Weights of a small mixture-of-experts language model, trained from scratch on English Wikipedia.
Experts: 40 experts in each of 11 layers, 64 SwiGLU neurons an expert, 6 picks a token, a softmax router.
Training: a variant of SOAP for the experts, 300M tokens, 9153 steps.
Below are experts of layer 8 (counted from 0) of a mixture-of-experts language model. Rows are named router (the router's row for the expert), gate (a neuron's input weights, with its number), up (a neuron's input weights, with its number) and show model dimensions 0-127. Each number is 50 + 10 x the weight over its row's rms, rounded and kept within 0 to 99.
Before each expert's rows: "comes after" lists some tokens at least twice as common just before its tokens as in all text. This comes from a sample of Wikipedia text that the model never trained on. Tokens count by the router's weight.

# expert 19
comes after: "-", "\n\n", "==", "|", " •", " co"
router:60 45 51 61 60 33 56 66 54 35 64 64 44 38 67 54 40 49 57 48 42 37 68 35 43 50 63 40 60 62 37 23 29 54 31 53 49 73 59 42 51 75 55 50 37 57 52 44 41 50 53 47 49 50 70 40 44 41 44 35 67 46 52 38 58 58 46 55 45 52 77 37 41 50 51 63 64 53 64 56 60 56 51 41 61 55 51 36 54 41 35 41 33 47 59 54 60 55 31 48 64 55 53 30 46 50 59 58 52 42 41 49 47 31 41 40 56 38 48 47 57 65 34 38 58 51 51 53
gate0:51 49 50 53 29 57 74 50 51 49 40 55 42 70 57 57 44 50 49 52 74 50 55 51 50 28 50 51 51 34 56 64 50 49 36 50 50 48 35 50 68 51 45 43 61 39 50 50 50 50 49 50 47 24 41 51 51 33 51 50 53 47 57 58 43 50 37 56 51 54 50 56 50 53 53 45 50 31 50 55 51 70 46 52 49 51 68 53 49 50 45 50 50 50 57 53 55 50 51 51 65 39 53 41 51 31 49 49 49 49 43 09 49 49 34 54 36 50 44 12 54 57 44 57 33 32 49 52
up0:38 51 48 62 44 31 51 51 29 54 41 50 38 50 44 50 78 49 49 25 52 41 49 52 50 48 59 50 46 40 61 49 56 44 53 51 43 50 48 61 50 50 59 48 48 41 33 54 49 49 50 54 15 38 49 53 27 72 50 53 49 46 52 51 51 47 50 49 58 50 51 51 67 55 49 41 53 71 50 01 48 45 54 52 51 51 52 23 50 44 43 49 52 49 59 50 46 50 51 65 43 43 50 54 37 40 50 49 60 10 52 61 65 64 50 39 67 57 53 50 59 41 51 50 50 51 47 46
gate1:52 50 53 53 44 49 49 53 64 46 51 51 41 29 51 14 58 57 47 52 54 51 50 51 52 54 53 46 42 55 50 43 67 63 46 50 53 53 52 45 51 48 49 50 37 44 54 48 50 38 51 43 52 42 76 53 50 49 56 53 45 50 56 45 51 51 52 52 47 49 56 39 47 50 25 51 59 55 56 65 50 46 47 46 47 52 56 35 67 46 68 43 59 49 50 50 50 63 54 41 49 50 49 62 45 49 45 59 49 50 49 47 60 50 51 50 49 66 49 44 50 50 53 44 52 43 50 52
up1:50 46 41 54 51 50 45 57 64 38 32 27 62 53 52 59 53 50 62 46 21 49 56 49 52 67 48 60 45 54 47 34 39 65 49 65 43 52 51 52 50 54 62 50 47 52 48 67 23 35 39 49 33 51 66 60 50 50 49 58 30 56 56 54 35 79 55 56 50 43 51 50 52 47 35 52 68 53 46 49 50 48 54 49 56 50 49 50 49 63 25 52 45 52 49 40 53 40 43 46 41 49 40 33 35 50 62 51 54 54 46 46 48 38 45 62 48 30 54 53 49 49 67 50 50 29 67 54
gate2:48 42 54 69 59 41 52 38 44 17 51 55 52 51 49 35 49 47 50 64 43 49 42 51 53 54 42 45 52 56 48 60 45 49 54 55 48 37 40 36 58 69 50 53 51 45 49 44 52 50 47 69 66 49 61 22 39 50 40 54 62 52 49 57 38 40 50 45 56 57 50 52 48 50 49 51 59 49 48 50 53 80 74 41 32 48 47 32 74 50 58 50 52 25 63 62 41 77 38 47 52 69 42 42 22 49 50 39 34 46 51 64 21 44 52 32 33 32 43 58 51 13 38 59 53 40 57 49
up2:56 36 60 77 55 50 56 71 48 45 49 68 47 37 36 33 51 51 44 41 51 69 51 50 40 51 53 52 45 69 30 53 49 60 50 49 74 47 50 49 48 38 47 39 50 63 65 38 61 43 49 71 48 40 37 58 33 50 48 59 61 46 55 50 50 49 61 51 56 49 40 46 63 50 52 50 53 42 47 48 50 45 10 54 69 51 50 50 46 49 50 49 57 32 40 55 58 36 52 69 70 52 50 40 50 44 50 58 44 36 52 46 50 69 45 49 51 51 45 50 54 79 50 37 30 50 46 46
gate3:35 49 39 61 53 52 68 47 48 55 56 49 54 42 45 63 55 54 49 52 51 50 67 53 58 50 44 46 50 50 64 15 49 44 36 47 22 52 30 51 56 47 50 45 54 50 52 50 46 49 44 50 42 38 51 49 55 52 47 50 48 63 55 56 45 41 46 41 50 49 50 56 49 31 53 40 45 44 37 50 50 71 52 51 50 51 53 59 51 53 42 53 50 21 77 50 47 42 50 51 50 66 16 49 52 45 52 48 55 64 50 57 41 70 50 51 25 41 49 61 49 44 53 51 51 46 50 66
up3:51 53 53 49 56 50 52 52 75 45 42 24 49 71 37 50 49 50 56 49 37 48 48 34 23 47 62 51 50 51 51 34 31 54 47 48 50 50 50 52 48 50 67 55 54 47 47 50 47 33 66 48 49 61 52 56 53 24 50 60 48 57 68 53 60 50 48 50 58 51 53 48 36 66 56 70 39 67 51 58 49 52 50 43 42 52 56 66 50 50 51 45 74 68 51 59 27 64 47 42 51 50 40 51 58 50 50 59 35 48 70 55 48 53 26 52 53 78 42 51 49 48 57 51 45 50 46 50
gate4:34 63 50 48 52 68 33 52 48 50 51 44 48 53 26 50 62 48 32 50 51 60 45 22 51 47 49 55 50 52 49 48 50 55 40 82 64 64 49 50 55 51 43 50 50 45 54 50 50 78 47 38 56 50 48 44 62 57 51 51 50 41 50 56 76 50 49 46 28 50 50 50 52 48 49 34 38 50 39 50 39 48 73 52 50 50 44 44 50 49 70 50 28 48 39 52 54 45 30 68 62 49 56 47 43 57 38 42 57 50 31 53 45 50 48 50 52 37 54 46 57 50 54 50 52 53 52 54
up4:48 51 49 50 52 50 40 47 69 28 50 37 50 48 46 58 48 51 28 42 44 42 40 47 55 32 31 44 36 66 36 49 45 50 37 53 26 75 48 56 50 77 46 48 29 27 33 49 70 44 47 48 56 45 57 49 34 41 56 50 40 38 68 40 52 49 50 50 48 50 42 34 49 30 59 62 48 54 43 34 51 25 46 44 51 49 41 51 50 47 60 65 59 24 46 47 52 47 50 50 34 46 46 45 41 50 54 39 37 50 50 66 52 46 51 41 58 42 57 67 61 50 51 56 57 48 62 51
gate5:58 52 54 59 69 57 50 45 51 50 57 52 50 50 55 54 51 49 71 56 51 37 55 48 50 67 72 51 57 49 45 49 67 68 51 52 51 55 43 54 46 50 53 44 51 43 48 48 61 33 47 51 50 49 62 51 20 46 45 52 52 50 54 47 28 51 22 40 50 27 50 47 55 48 52 43 64 51 55 36 65 42 45 49 55 34 51 75 40 39 48 64 66 50 26 35 52 52 51 31 50 51 52 17 45 61 55 55 46 46 51 51 50 50 51 48 35 44 61 40 52 33 42 47 68 43 53 34
up5:69 46 63 50 40 52 39 13 46 52 63 50 43 39 54 84 50 51 52 50 23 44 75 52 52 45 49 46 42 50 45 47 54 64 51 52 57 50 62 47 50 51 49 53 59 34 60 45 45 33 50 13 54 63 51 54 34 31 62 68 56 55 50 60 50 49 53 44 44 52 50 38 59 51 50 34 36 49 53 46 46 36 69 48 47 61 64 59 51 50 53 59 49 39 62 62 49 46 59 72 49 39 39 48 50 35 30 37 55 52 51 49 59 51 50 51 48 50 50 65 56 48 39 58 49 71 43 50
gate6:51 56 54 65 35 49 51 69 42 67 44 52 49 50 46 30 50 29 50 46 40 80 40 27 50 52 48 49 51 53 50 64 37 55 52 50 54 55 48 52 47 64 51 51 51 53 45 46 35 49 50 52 58 50 39 50 50 26 46 43 50 50 50 49 56 41 32 33 56 64 45 49 60 46 60 54 50 38 49 45 51 48 49 61 56 38 53 37 45 48 47 30 49 57 51 70 38 50 54 45 72 53 52 48 42 50 49 49 56 27 50 55 48 53 50 21 64 54 52 40 58 49 22 48 45 32 49 47
up6:50 34 61 51 50 42 47 43 52 50 58 53 67 50 50 59 49 45 55 50 63 53 50 45 49 47 52 49 58 51 27 51 40 46 50 51 41 55 47 49 49 50 56 51 50 49 55 51 45 56 49 33 51 51 52 71 50 15 49 28 44 51 72 52 27 49 58 55 54 36 35 50 66 49 30 31 45 52 50 50 49 35 47 51 50 50 50 49 44 50 29 53 47 51 45 45 49 49 28 46 52 28 39 51 32 52 50 49 58 49 54 34 39 38 47 44 43 19 49 39 48 52 62 43 50 55 45 56
gate7:56 49 76 51 36 43 51 51 55 50 92 52 60 44 36 56 60 61 31 50 35 48 42 50 49 48 52 54 58 49 52 50 52 44 39 78 21 43 51 37 32 67 52 45 43 48 52 72 63 54 51 47 54 57 47 49 46 51 48 51 55 62 49 49 31 37 51 55 57 55 42 45 50 46 49 50 55 56 51 45 56 48 49 16 58 51 36 62 56 33 50 50 40 32 43 53 43 40 49 51 46 44 53 50 38 50 56 48 49 44 50 55 48 60 50 24 52 50 44 42 63 52 62 50 54 60 47 37
up7:47 36 51 60 39 55 53 55 50 59 61 52 44 24 60 49 50 49 28 50 48 41 54 53 60 49 55 24 49 52 60 50 50 52 51 71 47 47 53 43 67 41 70 82 41 49 47 52 53 43 20 61 42 43 47 42 53 50 51 50 60 51 49 50 51 52 50 56 50 53 63 33 54 51 81 51 54 50 50 48 52 65 49 46 55 55 43 45 41 48 68 49 34 52 64 31 51 43 39 44 59 47 50 46 43 57 47 43 52 60 49 51 51 49 45 46 50 50 74 47 43 52 50 50 27 27 46 34

# expert 39
comes after: " (", " \"", "==", " un", "S", " C"
router:52 53 67 35 67 48 43 37 50 38 64 57 40 46 64 62 50 53 49 52 50 35 54 34 45 44 64 40 41 55 38 28 34 53 58 35 50 57 44 50 46 66 40 38 47 63 40 54 33 60 51 37 42 42 54 53 56 56 36 38 55 27 43 39 55 50 63 61 48 48 79 54 57 45 26 53 50 59 55 62 55 47 51 52 60 53 58 40 55 43 36 46 40 53 66 50 52 55 37 42 56 44 55 30 54 57 59 54 48 33 37 52 48 33 27 36 53 35 52 68 53 57 47 39 61 52 52 69
gate0:56 47 60 57 54 58 50 43 49 51 64 19 50 58 49 32 52 48 50 50 52 32 49 48 49 53 49 53 52 50 51 52 44 48 32 50 36 35 42 51 55 50 41 70 53 57 53 57 53 49 53 48 50 45 41 58 50 33 51 56 48 30 54 70 48 42 62 41 43 49 41 53 41 52 49 49 50 35 34 46 32 46 82 50 47 55 59 45 50 53 50 49 81 54 25 49 48 48 64 49 45 45 62 39 50 51 34 57 29 34 55 50 49 45 50 54 52 54 43 50 48 57 56 56 44 54 50 49
up0:50 49 47 54 52 59 51 16 47 53 45 49 46 50 49 47 49 50 52 50 35 54 52 54 53 54 35 57 56 52 49 50 46 52 24 52 63 47 50 21 50 38 44 50 53 52 45 40 66 42 48 56 51 51 80 44 58 49 68 52 51 50 45 50 56 62 46 42 50 45 60 22 50 48 51 41 58 53 41 60 29 47 62 47 16 62 51 50 39 31 37 50 52 48 45 42 50 57 49 54 50 54 49 60 65 49 52 55 66 52 49 66 55 67 59 70 70 50 51 35 48 51 49 57 56 56 54 53
gate1:44 50 51 50 81 45 50 50 37 51 51 49 51 49 53 43 50 53 49 54 47 63 51 49 55 48 50 49 54 57 46 56 51 66 49 45 49 50 53 54 52 61 69 36 51 53 42 59 94 51 53 65 38 73 32 49 35 40 49 51 44 50 48 29 25 54 46 50 53 51 45 48 49 50 57 32 49 53 75 55 26 60 50 46 28 47 56 38 51 50 46 51 25 42 58 53 21 39 59 53 48 31 46 50 57 42 49 50 30 40 61 57 47 53 48 46 67 33 62 50 50 55 44 58 50 50 50 50
up1:53 49 50 68 49 45 50 49 44 51 50 43 40 78 58 62 35 43 61 56 54 59 48 49 61 50 50 42 39 50 54 40 48 50 53 50 48 59 54 52 50 40 48 44 47 51 47 59 52 73 50 67 47 52 38 48 71 50 50 49 62 09 51 42 61 51 48 47 58 57 53 39 47 48 51 54 50 52 57 66 51 53 49 51 21 50 56 56 59 21 56 50 41 49 57 50 48 47 60 54 50 56 56 47 53 51 49 42 42 36 44 54 50 36 50 54 54 58 41 49 61 50 51 47 40 46 50 55
gate2:55 44 50 48 57 48 49 50 50 49 50 53 49 50 56 51 51 56 62 54 63 52 32 64 49 48 42 57 53 50 53 51 36 45 50 45 50 52 45 60 44 49 35 50 55 62 53 59 52 68 61 37 50 50 50 49 59 53 52 52 49 56 50 51 67 61 35 49 67 29 69 56 72 49 48 43 50 69 50 52 32 36 50 41 55 35 50 35 46 58 69 50 51 53 56 67 77 46 47 49 33 42 42 75 47 59 33 50 67 46 45 47 47 77 51 50 35 49 33 51 48 58 50 51 51 70 30 56
up2:67 39 63 59 50 54 51 51 49 50 30 62 54 50 50 50 54 47 51 66 50 52 30 40 71 57 48 49 68 25 53 49 39 53 51 41 55 58 52 72 61 50 49 52 63 50 58 50 59 42 54 37 50 44 48 54 56 49 53 50 13 50 47 51 50 49 50 44 04 50 50 47 68 36 55 50 70 65 43 53 68 69 50 53 61 48 56 47 35 52 90 39 44 51 52 69 48 45 50 33 51 64 51 50 49 49 41 32 53 53 48 50 51 51 92 51 39 55 46 55 48 51 50 53 65 41 51 50
gate3:50 39 49 37 39 59 51 48 51 44 40 68 89 52 50 49 55 53 49 47 49 56 32 56 48 51 46 50 34 53 53 51 49 36 49 48 56 50 50 47 87 49 61 52 50 59 50 48 49 50 49 43 50 50 56 66 38 50 50 66 45 51 49 49 50 49 49 38 10 47 44 49 49 51 67 64 50 59 42 37 49 50 52 51 47 71 35 50 19 50 52 62 45 55 50 23 50 48 52 53 50 48 40 58 52 58 50 80 50 49 38 49 50 45 48 39 50 54 46 50 50 47 54 56 70 38 34 73
up3:64 55 53 78 49 62 49 29 55 44 48 47 52 31 30 61 47 50 51 50 48 46 48 60 50 38 50 30 52 63 50 51 41 49 56 60 53 59 50 50 50 48 49 48 63 60 47 74 50 47 56 44 51 44 46 38 58 51 49 54 51 22 61 57 54 49 55 48 80 50 52 33 31 49 40 39 52 48 44 45 48 69 44 64 50 72 70 46 50 50 29 52 50 29 72 57 53 54 58 47 45 50 48 48 60 52 62 50 48 40 42 49 44 40 52 46 50 26 26 52 71 47 46 49 56 56 50 49
gate4:49 52 50 39 50 51 28 48 60 58 51 51 49 50 50 50 51 61 54 58 47 50 67 43 62 53 50 50 49 46 53 36 50 43 50 51 49 53 51 42 94 54 50 60 42 50 56 62 28 48 50 52 59 51 47 39 50 64 64 52 56 56 53 80 48 48 50 41 57 50 51 46 44 56 24 56 46 51 44 62 45 49 47 46 28 57 54 49 49 56 56 54 22 43 42 62 50 29 49 21 57 50 42 47 60 40 60 50 31 50 50 56 42 51 38 51 33 50 47 52 56 60 43 25 51 50 40 43
up4:48 58 42 48 50 44 50 65 53 46 48 35 36 52 73 40 50 50 43 52 64 60 57 39 51 41 41 50 49 50 52 60 35 45 48 50 37 51 38 49 44 51 43 47 43 22 55 72 49 56 48 50 52 41 50 51 55 59 55 40 45 45 56 51 48 40 51 52 50 56 54 46 50 43 50 47 43 52 40 61 51 52 49 48 46 51 49 49 50 49 43 49 42 34 53 56 56 60 35 33 59 66 51 33 53 59 53 53 49 53 60 41 60 49 52 41 54 37 50 55 25 22 48 47 45 55 65 43
gate5:41 37 37 29 30 70 57 41 66 52 32 71 55 55 63 38 52 44 58 56 42 49 56 63 45 56 54 63 49 72 38 51 49 53 52 45 54 57 59 48 51 52 48 46 40 43 36 42 12 39 32 48 75 65 49 46 50 50 35 51 80 44 51 42 39 52 51 48 54 50 48 45 51 49 49 50 65 37 74 49 42 49 45 73 37 59 49 36 50 50 55 39 45 46 59 50 50 53 53 50 59 49 52 49 29 52 50 41 42 50 61 49 47 39 32 47 47 50 52 48 49 41 49 50 45 71 39 49
up5:62 50 33 47 71 67 43 39 52 47 49 53 48 47 59 51 54 50 57 54 60 46 48 46 69 22 50 44 38 61 52 48 40 52 34 68 54 50 68 50 68 17 50 35 50 58 51 38 27 55 50 52 37 52 46 41 50 67 47 60 42 36 47 50 45 50 55 24 51 63 22 56 57 48 38 50 46 47 73 31 60 63 53 52 51 60 57 70 59 47 43 55 49 32 52 63 51 30 79 57 60 55 48 46 47 51 30 76 50 33 50 55 61 53 68 50 52 44 52 50 68 50 65 58 49 63 50 49
gate6:49 49 52 51 48 46 44 62 22 47 48 59 52 50 49 40 26 42 49 60 50 53 73 52 48 51 54 61 42 42 51 53 46 63 52 50 30 72 50 52 46 56 48 64 32 35 49 53 53 47 53 48 55 50 50 45 42 45 62 53 43 49 50 50 45 39 40 43 61 51 56 50 53 61 47 57 57 61 49 43 49 38 57 50 61 47 24 26 64 53 41 52 55 59 53 53 44 49 58 34 54 43 48 52 29 44 59 51 46 53 64 51 42 46 44 50 50 36 56 58 51 32 49 45 51 50 43 48
up6:53 39 63 53 53 64 41 52 47 45 45 63 71 50 60 50 45 51 53 48 53 34 51 41 41 45 60 50 52 33 57 50 52 51 48 26 45 59 60 49 45 28 50 67 49 38 56 52 61 22 47 50 50 50 47 51 48 50 54 45 51 50 49 42 42 53 45 48 32 64 51 53 49 50 44 21 50 47 58 41 53 48 48 41 45 56 51 49 84 50 50 49 78 52 58 50 63 48 64 52 58 61 48 45 44 82 61 35 62 35 50 53 51 51 46 53 50 53 47 68 51 53 50 50 48 50 34 66
gate7:55 53 44 81 39 62 50 57 35 53 50 51 63 51 46 57 43 51 49 52 54 50 56 50 19 50 47 47 52 61 29 63 58 44 59 49 42 49 53 40 47 49 32 25 55 50 67 32 50 57 51 62 44 52 54 87 43 53 52 57 49 43 53 27 48 49 58 30 49 52 47 57 42 49 50 49 45 46 68 52 50 44 50 31 46 49 64 33 43 49 51 50 50 27 53 46 50 57 47 46 50 54 21 49 50 44 51 57 45 57 50 50 50 55 51 40 68 67 29 47 50 50 79 73 35 49 67 50
up7:49 62 49 40 60 56 50 50 49 51 66 55 47 45 44 47 34 50 59 51 57 48 54 56 08 43 50 51 45 35 60 54 41 50 52 50 48 47 50 59 49 50 71 55 53 58 75 49 48 50 55 53 53 50 51 62 49 57 48 52 39 66 50 64 45 59 55 43 51 71 37 40 46 52 41 13 36 61 47 52 53 49 47 47 53 42 51 50 48 51 25 43 57 50 39 49 50 55 49 47 56 81 50 64 54 39 50 39 40 41 59 49 51 41 45 44 42 51 52 51 34 59 53 47 46 59 56 47

# expert 0
comes after: " the", " in", " of", ",", "|", ":"
router:59 47 63 49 48 18 54 60 57 38 60 49 35 40 63 53 55 61 45 33 56 55 55 48 40 51 48 54 36 45 36 40 56 62 50 41 49 61 57 47 44 53 46 17 48 60 59 57 59 57 56 42 51 49 64 52 58 49 47 33 50 51 58 38 46 62 45 64 48 49 70 49 62 61 28 44 50 45 48 54 60 40 65 53 60 45 52 43 60 51 48 37 47 25 57 55 50 51 50 39 66 43 47 47 35 38 51 57 63 35 57 51 59 44 41 48 52 42 57 57 38 50 37 59 43 62 41 45
gate0:49 51 65 61 24 50 49 28 58 51 28 42 79 38 54 52 67 59 62 37 52 57 56 45 50 53 68 77 39 51 51 42 26 45 50 48 58 44 50 69 48 34 49 42 49 31 56 45 49 50 63 30 64 48 36 49 44 49 48 53 53 55 41 47 42 47 38 54 58 50 67 58 50 42 53 48 49 49 59 49 64 50 66 48 51 63 54 59 54 61 44 50 54 47 50 50 48 51 46 52 51 42 55 44 50 52 21 31 53 43 67 46 49 58 53 48 57 48 53 47 54 49 48 76 46 37 56 59
up0:50 45 39 50 50 45 43 62 49 49 56 64 44 44 51 56 43 53 52 64 46 47 36 51 54 46 50 47 33 52 45 47 54 47 45 34 49 14 40 70 39 50 58 64 47 58 43 58 65 47 38 70 57 27 35 57 52 50 50 52 54 51 49 36 45 49 46 49 55 57 50 49 53 50 46 65 44 58 46 47 53 41 54 37 37 53 51 50 62 51 57 53 47 47 50 49 49 49 30 63 51 72 48 49 50 48 42 51 39 49 36 10 47 54 48 50 51 47 33 63 39 49 48 46 36 61 49 52
gate1:51 50 69 53 47 55 40 52 50 50 54 52 56 43 49 38 50 58 50 46 48 54 51 52 47 38 37 73 34 45 40 51 36 53 51 49 56 61 50 50 38 53 39 35 66 48 27 54 47 50 32 50 50 51 36 50 51 52 60 53 53 51 51 23 52 37 49 42 42 44 51 39 42 56 45 41 50 46 42 50 51 53 26 56 70 48 54 62 55 53 44 87 54 48 46 51 51 37 53 39 62 50 94 39 34 43 50 62 70 61 63 44 63 42 56 64 59 56 50 53 50 47 49 55 44 50 33 52
up1:55 49 33 48 47 51 42 51 33 50 53 69 54 52 50 47 48 63 39 54 60 51 44 52 54 50 46 84 39 28 61 52 49 49 50 56 34 49 45 50 52 51 50 51 49 45 17 58 50 50 42 53 58 47 49 48 50 51 49 52 46 57 37 37 14 49 49 50 42 54 35 46 70 48 43 54 49 57 51 52 90 48 39 64 50 50 46 55 46 43 55 47 35 45 60 46 46 62 60 59 69 75 56 44 52 50 53 50 51 52 66 72 52 52 59 40 64 43 55 49 52 50 73 51 50 50 60 62
gate2:51 40 49 49 54 58 41 51 75 49 46 34 63 69 50 61 51 49 51 48 53 56 43 54 51 64 54 67 48 88 49 56 49 51 48 49 60 51 52 50 51 48 50 45 52 59 46 53 39 61 65 48 51 39 38 14 50 52 24 51 55 51 49 41 69 49 47 49 52 52 47 54 87 35 51 48 37 37 46 49 50 44 51 47 34 41 55 52 49 49 50 52 28 16 63 51 46 54 56 42 74 53 50 49 51 19 34 58 55 78 52 39 49 58 59 48 50 61 55 34 39 46 50 42 51 51 50 55
up2:49 58 54 50 47 36 61 57 52 53 50 51 44 49 51 33 45 60 39 28 40 48 49 47 41 44 48 57 49 49 52 50 50 68 68 49 35 49 44 54 70 49 50 49 56 75 67 50 59 52 48 41 50 39 48 34 34 48 56 28 50 51 53 33 52 52 47 48 56 74 51 50 51 55 33 20 57 46 36 50 57 38 52 50 51 51 58 57 52 43 35 61 61 48 49 51 35 25 47 50 50 42 44 34 43 55 57 51 61 45 42 52 76 32 44 51 57 68 55 48 48 53 46 40 50 50 45 51
gate3:54 56 46 56 50 49 46 45 33 21 59 25 69 50 62 47 44 50 49 58 46 59 55 55 50 45 51 58 50 53 48 43 42 31 47 41 50 58 53 48 50 60 51 49 53 50 69 65 42 67 50 62 52 37 34 50 49 52 52 50 44 73 51 55 51 51 30 51 39 57 37 31 59 51 40 45 64 57 13 62 56 56 50 45 46 55 51 48 53 54 41 52 51 52 50 40 38 67 50 40 43 63 48 46 71 55 63 49 72 52 59 27 36 38 50 61 50 54 53 54 61 33 50 43 51 49 50 54
up3:74 49 49 70 57 44 48 58 39 50 50 41 53 40 25 50 51 51 50 51 54 34 51 51 50 51 48 45 43 31 50 56 49 53 50 40 47 44 49 41 38 50 59 46 51 47 37 71 51 52 48 51 52 50 56 53 34 38 57 55 43 69 49 35 64 44 25 63 51 52 54 52 47 42 58 50 51 53 54 52 49 15 50 51 55 48 45 41 42 35 58 51 49 62 67 42 49 50 36 41 53 53 46 44 65 50 52 56 40 53 56 58 42 32 29 30 50 68 52 45 46 44 49 18 55 38 47 36
gate4:65 23 51 54 53 48 50 50 47 44 50 60 50 49 49 50 21 52 49 50 56 56 55 65 40 51 63 48 44 57 49 50 60 50 40 37 44 50 43 50 55 53 24 56 54 51 53 51 51 57 42 46 52 50 46 55 80 29 30 42 25 50 52 55 49 63 44 48 52 44 50 20 55 51 54 45 45 37 34 60 59 40 64 52 51 42 60 50 44 54 60 59 50 49 49 69 48 36 52 44 32 49 57 63 39 43 52 49 50 45 45 50 50 55 53 51 49 50 46 36 47 34 46 51 47 57 50 50
up4:59 37 49 44 54 48 49 47 53 50 54 56 71 44 50 66 82 50 48 64 50 46 50 51 49 72 56 54 38 50 56 56 66 54 63 49 49 51 60 41 64 50 52 50 59 42 51 48 58 39 59 71 50 45 69 61 47 62 66 56 35 46 25 52 82 50 48 58 51 52 50 46 50 47 47 58 44 28 49 47 52 39 32 60 52 50 54 60 48 51 61 50 17 64 56 41 55 48 46 60 45 47 42 33 56 74 52 37 49 51 48 51 70 50 41 36 55 48 33 56 51 48 41 67 52 28 63 50
gate5:50 51 49 51 50 51 42 84 43 51 56 54 49 42 39 59 49 60 44 38 60 52 69 44 50 31 53 63 73 50 65 53 60 51 57 51 50 50 48 66 50 48 27 41 37 49 44 44 67 53 52 50 39 54 36 53 58 41 38 64 46 42 47 54 49 50 61 44 54 44 46 43 69 50 66 74 47 47 50 67 50 74 49 47 44 55 84 37 49 53 59 50 42 50 56 46 61 57 55 67 53 49 60 43 22 61 54 50 54 46 52 51 50 47 47 54 49 62 51 49 45 47 60 53 39 58 50 66
up5:49 63 48 49 50 44 38 52 50 55 75 26 42 44 52 44 49 26 53 66 50 62 50 53 44 51 63 36 36 50 50 42 52 46 45 37 46 49 38 49 63 50 22 54 51 55 53 49 50 49 46 67 46 49 62 53 50 75 50 48 64 39 49 44 62 31 47 65 29 51 46 58 47 48 52 50 53 50 50 50 43 72 49 59 47 51 47 50 49 52 41 22 47 54 28 49 49 43 44 57 36 47 41 49 04 48 50 49 62 47 51 64 50 49 69 51 56 50 33 58 47 49 32 67 50 73 50 51
gate6:71 16 50 51 51 43 37 21 49 50 62 46 31 45 52 52 38 44 40 52 17 51 49 43 51 53 54 44 52 64 47 47 46 52 60 59 32 35 23 45 49 22 48 40 43 48 40 51 55 51 57 58 59 56 44 64 57 62 44 41 42 39 49 51 50 56 56 34 59 50 49 50 49 50 53 52 51 45 67 55 36 51 45 81 56 42 54 51 65 32 53 50 49 49 49 56 50 47 50 49 51 47 41 54 58 38 50 65 48 66 31 46 48 49 58 56 35 55 53 39 72 50 63 42 48 28 53 45
up6:50 51 48 51 73 50 53 51 53 53 28 27 34 56 62 34 53 37 48 46 72 47 63 52 46 53 44 50 64 48 25 55 48 46 58 50 48 50 48 38 36 53 37 49 52 43 14 53 51 60 41 52 44 56 60 49 59 52 61 49 61 44 53 46 47 49 39 48 40 56 49 58 48 45 51 49 40 44 48 47 48 52 54 45 34 49 62 40 50 67 46 63 51 55 52 50 47 53 45 55 51 45 47 22 43 35 59 68 51 33 43 48 43 50 47 56 59 35 76 69 40 23 68 51 52 52 36 50
gate7:50 50 55 63 53 65 54 47 38 10 50 53 50 32 39 35 48 50 39 48 51 49 44 51 64 54 44 40 43 42 68 35 47 51 50 47 53 30 45 48 49 74 50 40 49 17 47 45 45 49 25 55 55 43 54 49 42 50 68 48 59 47 52 32 50 50 46 50 51 58 47 49 38 45 40 50 45 45 50 55 52 51 52 52 49 40 48 41 51 50 53 53 49 48 62 46 49 49 50 61 58 40 29 49 55 49 50 02 53 28 44 51 50 69 64 53 65 54 75 50 52 50 49 43 51 51 53 50
up7:45 58 61 50 54 55 47 45 45 53 51 49 52 51 52 48 51 42 48 52 50 53 49 56 49 38 37 39 50 44 38 51 60 49 46 76 50 42 46 58 24 49 49 72 50 28 49 47 54 78 41 49 58 36 46 49 50 49 52 42 55 47 34 43 49 65 52 44 32 50 51 50 24 63 51 52 52 61 46 53 55 75 51 47 46 46 43 56 42 63 54 44 48 48 51 32 39 39 47 46 52 30 60 51 52 63 45 54 62 42 53 74 57 65 60 70 35 56 48 41 50 48 49 49 60 42 60 44